{"n_layer": 13, "d_model": 128, "n_experts": 64, "experts_per_token": 3, "d_expert": 160, "d_shared_expert": 0, "activation": "tanh_gelu", "moe_layers": [1, 2, 3, 4, 5, 6, 7, 8, 9, 10, 11, 12], "router_score": "sigmoid", "normalize_top_k": true, "routed_scale": 1.73, "balance_loss": 0.00496, "balance_bias": false, "router_logit_norm": 2.0, "init_std_router": 0.0174, "lr_router": 0.00144, "n_head": 2, "n_kv_head": 2, "head_dim": 64, "vocab_size": 8192, "norm": "layernorm", "norm_place": "pre", "norm_eps": 1e-05, "positions": "learned", "qk_norm": true, "attn_scale": 0.125, "tie_embeddings": true, "parallel_block": false, "extras": ["capped logits"], "init": "normal", "init_std_qkv": 0.0468, "init_std_o": 0.0, "init_std_up": 0.0468, "init_std_down": 0.0, "optimizer": "adam_atan2", "lr": 0.00336, "beta1": 0.9, "beta2": 0.95, "weight_decay": 0.1, "lr_head": 0.0189, "grad_clip": 1.0, "warmup_steps": 223, "schedule": "wsd", "decay_fraction": 0.918, "decay_shape": "linear", "final_lr_fraction": 0.0, "batch_tokens": 65536, "seq_len": 1024, "doc_mask": false, "train_tokens": 409900000, "steps": 6255, "dataset": "wikipedia_en"}
Below are experts of layer 10 (counted from 0) of a mixture-of-experts language model. Rows are named router (the router's row for the expert), up (a neuron's input weights, with its number), down (a neuron's output weights, with its number) and show model dimensions 64-127. Each number is 128 + 32 x the weight over its row's rms, rounded and kept within 0 to 255. Numbers have three digits each.
Before each expert's rows: "comes before" lists some tokens at least twice as common just after its tokens as in all text; "gets" lists some tokens that make up at least twice as much of what it gets as of all text. This comes from a sample of Wikipedia text that the model never trained on. Tokens count by the router's weight.

# expert 18
comes before: " ", " the", " and", " which", " but", " he"
gets: ",", " in", "),", " of", "In", " In"
router:122067082112129138098142132136166113182138101102103116120142130144142153123151148210069240145143150112137177100108159080093110125126102105149118122073142090108180217121146121149134150175184145
up2:171121137090198065113144168164095145093087107126137114085105175089108117123155132165120148170144131130153103169143161147092149115126137144114127171107050131145152169152096124088198164086106071
down2:197157139133111109133129097095175151131150171137172186096151105143153112126185083170154079132132126110129130121134137081142143125129127104135181139071131128092189116089120209160183057147196113
up3:132149128142121120091100080019175106111084126099155218119157081127144113063153130156099149117057112134133098121186117127061146122126139162110118110165142133142186141088105127128134137106038069
down3:114133159123158124118098097117119092162157170106101134086205183135130184170172134095136104144146130047143113118103147071170170126148143165138174090129166134078144114176147120147163168109119106
up4:130156107151151115228098160099101138086061157163113102204112121147133107124163127157129140091171136124065139118128120125105157135139156151111114156133135079116060099147087136124092170124071115
down4:158168129148105150114136098189092133107136131124101100116092125136148112082125167085136076150101141099155083068163088123105215120087136112091114110117163093125112118115114104069111129141202139

# expert 35
comes before: " |", "0", "}", "%", ";", " be"
gets: "2", "0", "3", "8", "1", "5"
router:139120087107104139114162091120082146082180132148075149060121163139070149134190132153086146151160129086179138072108169123128131133121088099161148129115172130127089154119083140185118110186129195
up0:135171107087192143132151148118149125098182142122159157112101122139124112100188094104113110172164073159156146122182153127157137149172117125141170145198106116107094079111106084089147122128138092
down0:081146174117115130151173150096158094097138133133160141109138159128125122215102146127135155073082145092111162085116086137131105060176132110159164129097089142089142130091098131157115166070150133
up1:202163120082120082177094113145152109128132159107110134134114141134115108130181141124066167135152105122138148112167144166129113095080126103084172075093116125177112109140103157145058133121140145
down1:111114147121180126088191135190133128112111160161081135167121084107150064198099124120130164164099144114120142093113110035147131152148144134107154142155191177143153177081143117134146107063111155
up2:158119156157090140087080112099116148109096121057110082135163178142120115151105119131139160148123128137147142101125098105221125122121127127112147122111116157152117061178087129101090126164108113
down2:124122140151085145083153127082067132138135173096147120134092157168105136117130161173121093115160143149144160118078087103175117192114152147174189131063070123163084082092112189175132109168178131

# expert 11
comes before: "|", "==", "The", "===", "In", "-"
gets: "\n", "e", "a", "o", "i", "en"
router:113195113172110125093174067137121068171092157147118110115156109151134169131148166145108163113145110123174201122168108081093064115096076085156142196088123052123142156096059133161117143129082138
up0:140152124153122067125153080121110109109125130074105142171099203109200148172153139105111111144077122189182179084143129098160119129138117116119064130122105081119134111114119146080120156146111147
down0:124132131103094104118170116120134111129111129118149072105182101121147083120140132121153138098146163092139177131107123121060097147073057066156204125135108102127140151149113134139088104119097075
up1:070130130146105133157147116122123145098088129107145145175103124077135104127133125118134098080182133097166135106159100177123086084167158109141137084123081140151163112100150097145097124133136105
down1:060114127123128044160132076175139106177124129127105156226137114114097112135110161112173123166121184111129126083104133121186132110134137069216114158115134132220135141161139069153105173133137121
up2:147136151136113101140132100160124053135133111098135083111107155083151118188146148141140151146127108088127157135148057134128075167150131147114127156131117128106129114106125121116202161070126094
down2:143123138081121181064141117082138136113100089132078184097110141135128148082161089145137160109137107153139140079186144086146145141149116137080076123129141109133119109185117158136163153177132135

# expert 53
comes before: "s", "2", " was", " is", "a", " had"
gets: "'", " (", " \"", " he", " He", " it"
router:127131121140117170151136122143124222104168112096129179133175126133120130058133162128071136101169146085133151158115118097200198125114106156126081140120156147123094148158086144146130131124201129
up0:185110113083198119154153123130144141092090110095108166105174170166125118073096183098111109114152115131089111105130109126153160154149152134128099119105164117135094116164089169078128108120119177
down0:139125073155107169129122122139105123142146138165116164127087130130123132083109098152103096137114118123122126117123092179156139106178199066100087100080137139088074205197177132157112134132090096
up1:135150183119151127137147125121136113136068118108111108133169127114135133069156134139129166124160141114107075091120109094210138116140129132075129140104122143164122008169094171110058163098149049
down1:122131147152175107149156110168099153102147174153152108108091132157140141149118149111114115120102137100174151124105128125084080118130061102086159057131156155097087128098148169163099131105146120
up2:194148149152120111122114102099090125094173147057141155161104056151143161116162087123095079120114176115084077127117091085176096135120146159073181191169138096071143134125126171122100108104130105
down2:090133107096140112156141164101167103141108117145128111191135113160112179119145154144103142057100097101127182154114064123111097036125161150140062157074104149179133070154068155120118179085142151

# expert 8
comes before: " the", " a", " his", " an", " her", " their"
gets: " of", " for", " by", " on", " with", " as"
router:139133143120136167077133180144138154144128082198128106138043161138124116122138161188136130111126124099137131141140124153164086158078131134172163114103158090037106093140089105184120128158142098
up0:120187159119130110162086093140139049088053145088120103117118177047124145147180114101133136099143062124107069106159106155146081143135220121116142085108140149113108084134185142146159137155114099
down0:095147144137158134071179155136067111127093119077211078141111121170103077167087060101100162096124125126115127117116112132159204189076129115088130165146136112088121169099097112145118146138129163
up1:130101092187090125106137134141122186100131188132169171096102135144118145178091204067111132169102088145163050117133103064134109191161181134161122117121154134175051092141118145115161133099109137
down1:108063116135176150088142166071147146163119132113160142155156169097077152084126116140118172079096120073143118127141109161122104079146111113095133147112166140134126153128135126112187145123112053
up2:140168153127130112159114159065067115127103073090195108107070156172152143117109106107132102095153084111134088124158157173142135134159177128104083192104147121107180086162068149141136136185135074
down2:133104129150129138155089124097124110151100119151184084138117114157150164147085176089148160101154093115132117152187124115106090086167193196118133138136122118135079135105045115143154127095126119

# expert 3
comes before: " |", ".", "0", "7", "°", "8"
gets: "0", "5", "6", "8", "7", "9"
router:120094120140107157122180124153115147171163122206107093094128086172123192064163165147072133133111136109139142145119142123117113103137095074165134164063155130102171118122135120165095067156176168
up2:097130114130155079131120152103119136122130120159133134126103095103084143104113144105121116106090074105139049168154151105121087115089149138107116099111139139154076134158170152104151102077128120
down2:179139144120119112139146107094099103148158114157089091087116143168117129135131129128133164116140108161124159098104138119140178159137121141126142094173089169153212148133120117100144100141157175
up3:159112107132148094159102062151138142125131072104101132108098098117130173130153145098130108202098155160147148168105122180164069146129228138127153187150149107181106127144124145090082080115190118
down3:139158123093060090133137149127072095120167080088150117163164123137136147159094182163183148101171115071162109138111133161156155111121116141177133089149092147052172165082147141136130142110074178
up4:096110183153103141132137085109176124088115173106178130084124131168127137092112104119111176117156071116140145151148045137089151163110128136098101082118066141138117120187114153134158123099145140
down4:116109119132166132132093146169136147208107133096133121076135104116107135065189113141153134075136094168073133121126116174112081134049114101155210117159130052103086093151094127147088100068160122

# expert 5
comes before: "1", "2", "e", "en", "st", "al"
gets: " ", "-", " \"", " un", " c", "/"
router:088111052115123133108138131192107110164141100034143091158198146092104143144128107131207149106098137122126114124105141165120168117120040086171135139121117255135164138092130120161109108130181145
up0:110158121201146091154181124137117116074105145154172143103089132059108094124100138186119109083149141115096039114161127092117162183183115138121130128115125137098112155112169102124132105144073130
down0:138121197151125151131158168110147135160144149100124186109078095145123148115188159109141124108127166112140129079068134096137145131117065108155144131073149124118180169149126147154079110177111157
up1:119167137108117066095082114133095142117188127129125114101119067155152155230109128111162115184104155210130050113165152111088130094121135131116098110186103120140118085141063149098161147157109149
down1:107187138100132144123137143138147116096122087119128127137146132104130094109150126103156071099144147107095105084140105103159116112088122138155188123162134105116103105085062182096135130088146096
up2:122152084162133070117080149133142139127148138076175131121126079060119102169121114112168088146150115105147179171152140177138135173118130137126152182132154172151142109139069120131072126144134147
down2:088162102154140094102075130130137155146195124115123166080090167094140117086105151081147135098137129166082117115116079106116111077127204169157115172156103136179057107076140123164140142153118105

# expert 47
comes before: " ", "-", "=", "==", ":", " •"
gets: "-", "|", "\n", "==", "===", "="
router:138104174138152149142153171113093170133144115089122107163139074140117158091092171123108159132127122111111139133100160159132095128085090074180168131137151090086187129121086110158189061169126185
up2:118202160131118091112149170120102149106070109191173134074111125083168131142137154088166143169061101120105116156121180151188149218134117139138076089185130108138150150181075132099128116078106132
down2:159112148094122108105155151111128102181140131112126127134152104096155092142091143128132152150104138158179116124123103125138105134118032158107171138131083080115123157117121096150122117140151122
up3:122095149102194118174117117068162073136145114099138133140117118046114127103103111099156120093116114133125113148202158118195110119120159147141137132132128139132168127111142143127098127155117107
down3:131154108148091108147138102176147180139160148126168107125085164133174109143106146197123075147177101141091144154099134070106107082121120137078079146144163129178121095180059166093153166118164069
up4:185178124131120107220067166121153098104138111126118104151141109184091124132082094144139127151079167141092102140207143121097134148064173129105076122152060108171083062133112087084128141104142148
down4:124138144132112126121054055178166138093166117094107129114163142133174010169152115109155094110092137139177116148121134109090202130141181115143111115137188181097146143116173163114092097145119080

# expert 58
comes before: "-", "|", "\n", "==", "The", "==="
gets: "\n", "==", "===", " \"", "″", " at"
router:112210133166127157108159109153119130156165103075087040101163120177116124140137141171071097115130095121127177174067131136102104095093156111163101158086146053073119144061143109161143062173170133
up2:144142123174147131164156206131172126062145137151144118156096110180179137134085107120093122154140122161092119139138170083035116176140168133122107104139117149169061125059174088118099117140154096
down2:177124113182109089122157074140151114182128135102190127117110188122123145129145102090168131126111158185139143184107133137180169091179138099141120119130102114161171164117100070139144139098169103
up3:064138133135183125133108097099147135063085089093140141164109100148156129147162141117098073080110136210134143144153115120134115164160160142104138103172110109133163171062132120100113099118176113
down3:094129125159144042146111118143156132155166109130089125119130119120129151112122174134137058113112169204165165156113161153100110160129172129200110146148115113170100148134155097129133067150125115
up4:109176060122149119133104141120141128169116145105126089061160122117169059198079139130175142232137094120135141190154118100156118096135177154101108097163132132144116150104051165074100118130183124
down4:121131173151103120126091123187137188116116098103093137125154152101113146080115133165104137150146084114139142110138132117162129137131111090129150152160170130143129128102098089160090132120163101

# expert 59
comes before: "0", " |", "–", "9", ",", "5"
gets: "2", "1", "3", "4", "5", "6"
router:092084050122129130082165167129143163182182070173088090120135087157112118128165130151095115080120120139087136112116164138135147077078107100165137134119174137061133169104143097136120138169132148
up2:136121097129121122136106156057220122146096202122105098142098201146124165129075116139141027102109085085084106162159117169138128149148130140074134113119136156139179105130120109125075158121122130
down2:115177141108192133091073118127117128133196134128134103155127108173085129104183193083172154150164080104179140146086072104078123102116127119125150101106146120099085103095075084108176094104117080
up3:134132161130151069097162120147167134115121128113179129089097099115171059164149075063123100114152118116110081118136104189099142126135137146140133149166114103143137150142117138107146169160179101
down3:134160198185102187148140128159084103116127140175122150101137135133142169144092151158090168136167058142118130185149102147135136128101151157157095095114183166126189118110100132131097115101157107
up4:153150136113142139165141123136156108109130153125129143110153134112108128095120126116135140084059146126082130169110139171096042142150120185125105112137153117194183075144095169107103165146103120
down4:145117077069149100074119104177136065162141147099154167147102173110106131113104198186158130119105105091113084119112133122102117173133165158129145154168110137120116152145201140136138159161115172

# expert 60
comes before: " ", " a", " \"", " was", " other", " A"
gets: " and", ":", ";", " or", " but", " of"
router:149118199078065186071148137160131092144153141127103105129165177144066189105129144157092116117136139139133117113121125173108175104126118140139151147121103049119148098089096121097124135091134135
up2:132142136119106133177140115126126170147102123103100119157095145122133128118102161156127159099134076177136053147127112167111095194092145175057097085082104098163177055149219115081132183107114105
down2:161151105153201136073142217097124141110191092091128093109139125142131195155193098170143195080130100106127096154131096074137125089123126070129099125116088115145121181128130128122125096093152133
up3:144158083140123126103105099133186104169138120160150105148137117168119125125089110132168130143131154131175108170110116117068102170145160098100118109147138095135070110124127151078128133090084114
down3:120168178118147100050149114115073101146078102165191100168131152208170156109083146126085180154125116161127103096108105112176145122119164116110159104098121192100163148138080138069146063080098204
up4:098164146142076122131063149043131116174108096178177162121161050155133131068143098096159096124146127129139099168162126130117113179173124181122122090159163100135155042163141131115099149055059107
down4:135098145154112150085144129163134160132131170189112068112158171150083133146105196150064144092151123172119125110122106125138100139151086144149203079124109056124157176089094125086196113101071149

# expert 63
comes before: " the", " ", " a", " be", " his", " their"
gets: " in", " of", " to", " on", " at", " from"
router:152093117105091168170098163144107116169120157140180030125147117142126131119155164171121144111127118053123093166130139078145113088110136125134138144135129118131133118133137157120141128157175105
up2:182124151089134130187159122118152090050102117128148132070119130134178154098151116120140147107116096171118093144121115104138143153137175103125138089156141142139132114133136201142061129125103117
down2:130123094149127127114157120090155125055112116149094092121146134106117113077138152180147132081103161121098174109127139188119125132100169116099117138180145139087136132131126131149101110072174126
up3:069109126120123123112088107086142111166117106130139090126142121142124071169102120122166125093188146115165108130161153126152063144176160090124131128112159144152170174173098139157171187101124082
down3:109081136155133119128151152112100134138142161139108138173121133130071167158106184118165129123106136046116115148172130109161124169132177153123090124159079043136094151168116115134124151127138133
up4:113120109144169138118146125147170081105057150132148109090142151137183139163137137119066146086099124124110040132157072150209162125130166096078089118168133099163098179070149107153107123066144093
down4:108130059114150189163094122164163084120122143141128131083129143129096130076189090119161095140100195134128070133086148104194167122058101153122138117102134167131118121124161160085090121136207113

# expert 43
comes before: "\n", " The", " In", " He", " It", "9"
gets: ".", ").", " de", "\".", ".\"", ":"
router:127151177120062146123139148145107168144114119214071139154142151162143137126127162105171163117147158066150163119113121126121132072115081081162133150103152099064139153118150134128125145140211123
up2:092136134082082096136096118118109131095114104153092194144116139154203096210051114104136140106121133165205129164159106150146066133157129131113166127127092102109165108161110167107159187135158135
down2:154177182138088036108098094052095104166158145157125147176147143145094145081100191113161121104098107072082140153120132109139092154103122133179138155095149111048168164153161160125076156147113136
up3:068139180132126068196119125183153137075045149145130178132137207128175094160110121120110159137129097197171111119120094192113166119121185175101151179125156118101153114119143132142136141118154103
down3:083123112106101081126109124107086156144152146191150155133098069120126067173116081142135130164119129092138217130147127175081132127129085157186088101097088097103138146135041108141178095119182160
up4:155183152129130092115102127146095150101087230140091147095144170187167122213124147096116151116110086109168112161143096118144142107161122116098118130128168138132165095129110201130116069129149041
down4:130118185167090100162095143119096141156119153121119140111114130091098132125172146099110126139157134116142167115132104155127190126066083079135123095147166097077062172140111063087126161112239116

# expert 4
comes before: "9", "8", "0", "7", ")", "6"
gets: "1", "9", "0", "2", "8", "6"
router:123145121167178139130172125104104125134164111211136089133153129133096094125229159155073129134148151070098113152136142101118106139115083092137128145107144103129172130126193098174151137166110131
up0:165163098053112112109119018142159116157148130159195118171096181123109074094127109077147097146121104140095115119087165092127057250099136121115115137143143074148123114184156097132117188111134146
down0:172148132117114089097113150126086141199088109096151111157108126093151124113188150158109163129136066144109065151074128117151138106202163150125162091106145107168131108083132129072120108121147165
up1:194124130140121049103075131117144116172120149167130126169112121112084048155154151121113114146156136106106093208136154126126090140161111118124157129113092119178148125187106176152153111150144120
down1:141138114113161166166122135095138109116090153117127180110131136137101143168145147125147117133167125063094177116150134096121115132074150087208094092125136152126136121151098192173159165164155090
up2:130196084055125086109126079097160157143149127126140155110150090123111061078111158065102106144063150115093109176121126130173177188126139119133077157189109083100128150156066119110130087089133108
down2:122088157126152170106161123144171101188159109113139150113116064138101107170122148168152165122093083112183152123099115167098149066149142088128179115095083098134071151110129105100118144134141183

# expert 22
comes before: " the", " a", " his", " he", " it", " her"
gets: " of", " with", " for", " by", " as", " to"
router:097123094092123186106140204117116100114169148133113138040075102126103156126136122100171181129110092155112150142132190159150087103112109155122146145148132174066103087126076075176112088169182146
up2:073091144123136116139115135160175140119151098139124190130118130133134140127119046137160125139130125135116125116138134142184139140214142214098120097143130121119174128150219163158161161141074101
down2:108103136123163060107145191101113116159156161102114157166117133108111090153207133138123095099141149170135132148118100177096107076158139162148113091166103122090200100112074061126120101088116126
up3:156112118155139137086121139065190135228130125080170126127157084160110131129142124089168103142153132110167090147045129115095133130113089190122106091199099112148075132132120105136082092127107109
down3:136132114142179065140111098159129175161135122134088093168124188132142076157143072149118082136135144120170090144117133118087139171133145148134133100140123156227139163158109123079093157094110147
up4:129143115218145131181130191128114082105074159140173161195098119126114120027180110125152141093110135092143107165129130141143149171146146114044103120198090114100147112160119148136150115103114109
down4:200119089128106161131084156161092116151119172124075130144113137196089149153149197104150108115101129156156107094084122115136149132131069050154149113125147061108129158060110124112085168175117081

# expert 41
comes before: " ", "\n", " —", " +", " A", " −"
gets: " |", ";", ":", "==", " =", ")"
router:095121089144096106107158165162132110148134137138145134157143142153093115138120119140131160105150128104127088111134126154139155083113095098152191125143143000136169132070053132166148145122178169
up0:096119119113095078127139101144145141147097150136164180199143144105129125065171104125084113105159131144166089156136113052161091135202113114090140087156129078165151121120149174084146175092142139
down0:124143179127170140143115153144113144124094091167175133128140116122164119123140106156125161121106110053119062116128149155136141101099138098100140138098095058110119163167095144092139093129136151
up1:088128117111124040111059189170181106119108103143175135057059135080135117117127172140156132135096134151157107121191108147104115094155137143128149110199130094132081104127103111100073176166103129
down1:063139157115162141129143129124158108141102070130105152176104135142076116113217152117128134079162113087197141153124111150097074143140133117145153153136151111137138119126169181125162052099174193
up2:126163114174098031143137060100147100138129106134119228124080176057115136159148097141106104090100068103055114103145153098119156178151184166113142138098098133114119139124104138114061094146113114
down2:131132086132115084183117100124076143152134134193126161168186144097110098155170071187156084120130145145116105211114151101112119127114120195149094158116118101081131138130142094113188164087109137

# expert 10
comes before: "|", "1", "2", "A", "S", "3"
gets: " (", "-", "\n", "–", " \"", "/"
router:164131186124121108130144143199128168181151134056125082102095124108122137100116155144093154109135173129120136122146114122105167129117086121179170129132157191129124106150167102154101130116174148
up0:108139125147128103132091099148109121134124134146123147105098137150144111126124162120122111154169120138084117126108092172146128208161167125108107160149173091154144063135043173109139149132144113
down0:143167154095140064088158111103120099089081084100155135101193165143129167129131124092120115154130114086156139146133123087109117077138151176122172134084128123138059112080104133220099150109154101
up1:104180125103182113083102152130090128169147084096150087071115130123113144149166190052111113096160117215131104130125180135088169070183144141109131076156149102123104195179089135119085143117173143
down1:132090129144107175112139090174127132058178127064174086099118132138124126123102134140152100117087129094083210154145180206116125161095116075119082101147105130108142141120166116191106123137119145
up2:134139129164076107125102203163107153132111139101191117071070071110168098113082157153163116161120072089176068122180133186151091145192145148122149152133159136142084175147097145138087099090140145
down2:115113140132139018134145135103109117112156141095112065112085152133145120153133132124084083111146061170139107124139114124125142148120104178184101137103132175148122194066143107111155175106168138

# expert 33
comes before: " and", "\n", " which", " but", " in", " ("
gets: ",", ")", "\"", "s", "),", "%"
router:094117104129083143117139099148123153142136137085084119122143108198111153144124141152086233147191137128128172089077164115134122140117100123192177129067175060093105170104184104129151172161188182
up2:165120122101203132127124189144104129117088125112134141111063161104159088155066084116071149162137133105102139123178101120106132189161175149131083097146104149069151101111159118085124152126148119
down2:102172195164115100074140164114168075124129095108105126125091138117126137162133090148082159136150169074074154069192142152104176139155077152135089133102143109072128175080134136148138169144132115
up3:117138115149127096134089109107134106133107125113164108114063163133176107193100123099122139062172071112165131155131148121180093110192141115151156132122107143163082147196202148134158126092119080
down3:148154151156162107105165160095123179120109087074118131134132152117178141095173136163108103151129158128135141106098133157112148109097178161166104124121121170061129132120101176086095142094141172
up4:112156071152146119152107187102123087071142119094140149109115123091169111102119166096151148164144119194146160120106148047086142196158219121123092147120102119160108144073101137121089154112170136
down4:181067146110116119122149135153131109135128142171139138130125085192101074157081149120166148056133155116121137155141122143123090131123074188126183048143172027070133090103124128118136107157110162

# expert 0
comes before: "0", "9", "8", "7", "1", "5"
gets: "0", "1", "9", "2", "8", "5"
router:103122100094181127151153078146128113142115092182085125124103111185081128119127181140172148110141083148162148138090127180151152125116125067151130111083155177131162163119216103193126152169155155
up2:105168128124132033132106173105072173104050137141112109117148095144098150189079107190145113136120150190152120118096128158173101191133126128108079139117108158146111105121151123112081141135178158
down2:172117099153111145159138094106079177077096112167141121156116126114153106114084143118067089153095085135105117166145086100104131150133086112137125158077196154068128176153132154153128138150180105
up3:114144124142102131099082163098088072138107148102129143177123107121127125183117118105204099144157087148160138160118162104114084116123131143103100127152115076125094100098136089154116164168177110
down3:138122120141122147121113136143116151219148128081180154091116095147113126136179162138159108078111077103100123190131109140194115130117070131066146107134086117108073102112165122150121149134095202
up4:127113167128127054162124151091139144115109170141114086132182105158131153131123152055088146130063124153194135152193134158113184160158116134089059138154103190151077103139142129105175126131117135
down4:095188158123249121125091090099145158095187120082101105161166062175092159156127129102145155098110134076107148119081111120161128088084104168100168115112160109096097112094118133099134120123156146

# expert 31
comes before: "1", "2", "3", "4", "5", "6"
gets: " ", " mag", " Mag"
router:032145050116108146095157117132129125134143104060114125173182114062103120143114137116174110144131126105126122111090137129135151145096085104154163135099127255125109126084121135168150135142124130
up0:154173166155162088166117127119145127066077182143140101124155141035127134161114076128184099089177131110145135106154111102087110182094148163141139121168075153108087111143146130144099115059147134
down0:126183097103098112088117128180165196138103156142163123199091118107146170098136116105155136107149201115104121137102141096141148134143058075158155195140150191116094164175132091174146048131076088
up1:066088094115125152134114119134156085102041180172127111145113163182198152089117131110115147155064130132154158143143122163122148190103132150074096108207121140136146113108153173121123111156138131
down1:105083157131099148094085145161158097159165135171161127139116162109113170110157097102157142161177128170150092127116163107122142130146068075071124144167091175058172132157105131102158148112178140
up2:138159174107139064109098118087112136141185120157167135141133090124140069119187116132105120130166142169118117144117082101172112140126134134110140145145150131096133089146093139131131153125090131
down2:105106126079092112112145144198111113175101086121118138157144118108114214111122138135161156131132084153204092092150091104123137131129199133142117079053140171104100145130186095125137096141132087

# expert 45
comes before: " to", " in", " by", ":", " as", ","
gets: "ed", " time", " it", " years", "d", " him"
router:070083035132178193086152104163130088121141073171128155110185142130114183146150108106077095124128133131113122080099135130110108127155111123167167135110163066099103134118078111145120126182124104
up0:109150103086077140109101152114083094164074175118169188053162127160149073141113153081065124165106143180133119175070099119150114114173152122123105105110165142135117117128149181070206153139148145
down0:105141111142089189123101085157075159134164114078110168140142176113091156126128160105124133125055164127130117129094146174110122196165154173147123120075176142102127097127128155116133095075118162
up1:127122094073145123152152114173098088203072120124161151149163149129138166158143065102155138132093111182175078146074136112177111156144193152118135112149159121103107147137132091119109097112148069
down1:052181101109076152142174144181129120150171133164162045135063105072189147110081130146085158152142110117149142099146139115121084127105171114109143152167133167106133144129168154179176168169153126
up2:100145104159145127186134128135097089160078126108190157172029192136186151083149111125148088119157122137101102068194173083079178111157154141082104073131156133107150099090154154109116147144084146
down2:149092140178112132116056130122158127187131110140087114153148131164135108076131096126116119130137164101129083220107115162107099186163095123139128107120086117054136101149143161132102160115157131

# expert 15
comes before: "\n", "ing", "ed", "ation", "ity", "al"
gets: "al", "ic", "on", "ar", "or", "tic"
router:135114127204081147151100163161100122207209069114165105107157186156103139119147173140127119164128141111107163098070144174093129112125087105113052135115146133131126174086160142189093152106112148
up0:098121165139113122144106058120177129136151167069115137068192125128130109158081179133141095183125095143117125119142089155125110113139126166113114132123104115162187118117137039128146183112121139
down0:119085106134149112115129210156114118155130122137158165122111147113132186104131134106114085165154092187083114094126171112117115150143157154099122129089172148117141136151123134145176120117132198
up1:115171151186079110175061125142103160146157137051161181101157148115167109151160043132163142130088094150110103142132177102123113133144111125103127159161105111157118143119136173088086124123078094
down1:130129158142153086096141162114105110120147118138146146169162169174086146112126132158080091111120143081141115120139183153145123100104109158161097081118114102087160132126141133181028151146098114
up2:104129102127082105119177138145106154100153184074150058137099146186171064188091094119142056153107117155135130133129128114159115138104130113105104064110080106131092114129071116107115092144120095
down2:161054190123184154151075144119070112113145147077168100102123124145157111117114142129143142163135144108145116142173141094081134122116111077105152102175182107130177118129116113180113145129119087

# expert 42
comes before: "4", "2", "–", "5", "6", "3"
gets: "9", "0", "1", "8", "7", "2"
router:148155108100167150154154133161100081115146046189126148123133057133089141113129142140070139143193120096091154075096121101056106106102113115152164152083102117107130157134169111151111109153155151
up0:134098133143131113105119140115248146136107179126173105105098152083123130119135119163153080201148147113093058137091141149131166150122139109087103110186122117081166163207138127150149129134122074
down0:129139120116082107111136155152135184078126127152136082112126158152151139091141100126155134130100116196072153121126104134154168135091141083140156130113157120047170186086079102139137119170133131
up1:098139125163155156138133139038154094129132148122172169100172121147162060129156135055076063163085141120078086168097125089130126173120136120117158115144086082113130105185123174166107081133098119
down1:066128161151120136142137140157135145120127067163067136141095129126154154089129142073062105178133109075111136195102112093127133041096119164156150134115119131197110156155099089105152151145093140
up2:134178136130149095161122141089155085108100103119205169108144089095092094145100131104131156096121111121199134107106169138113071155139170163152125118126133159203103132104136158097130120075156123
down2:122097124083159161098123169131166101085170127136127166142183129143115120115103150123182084121110148148142091062097137089169134097122137131145133165177078193134116160129113168114092174151201155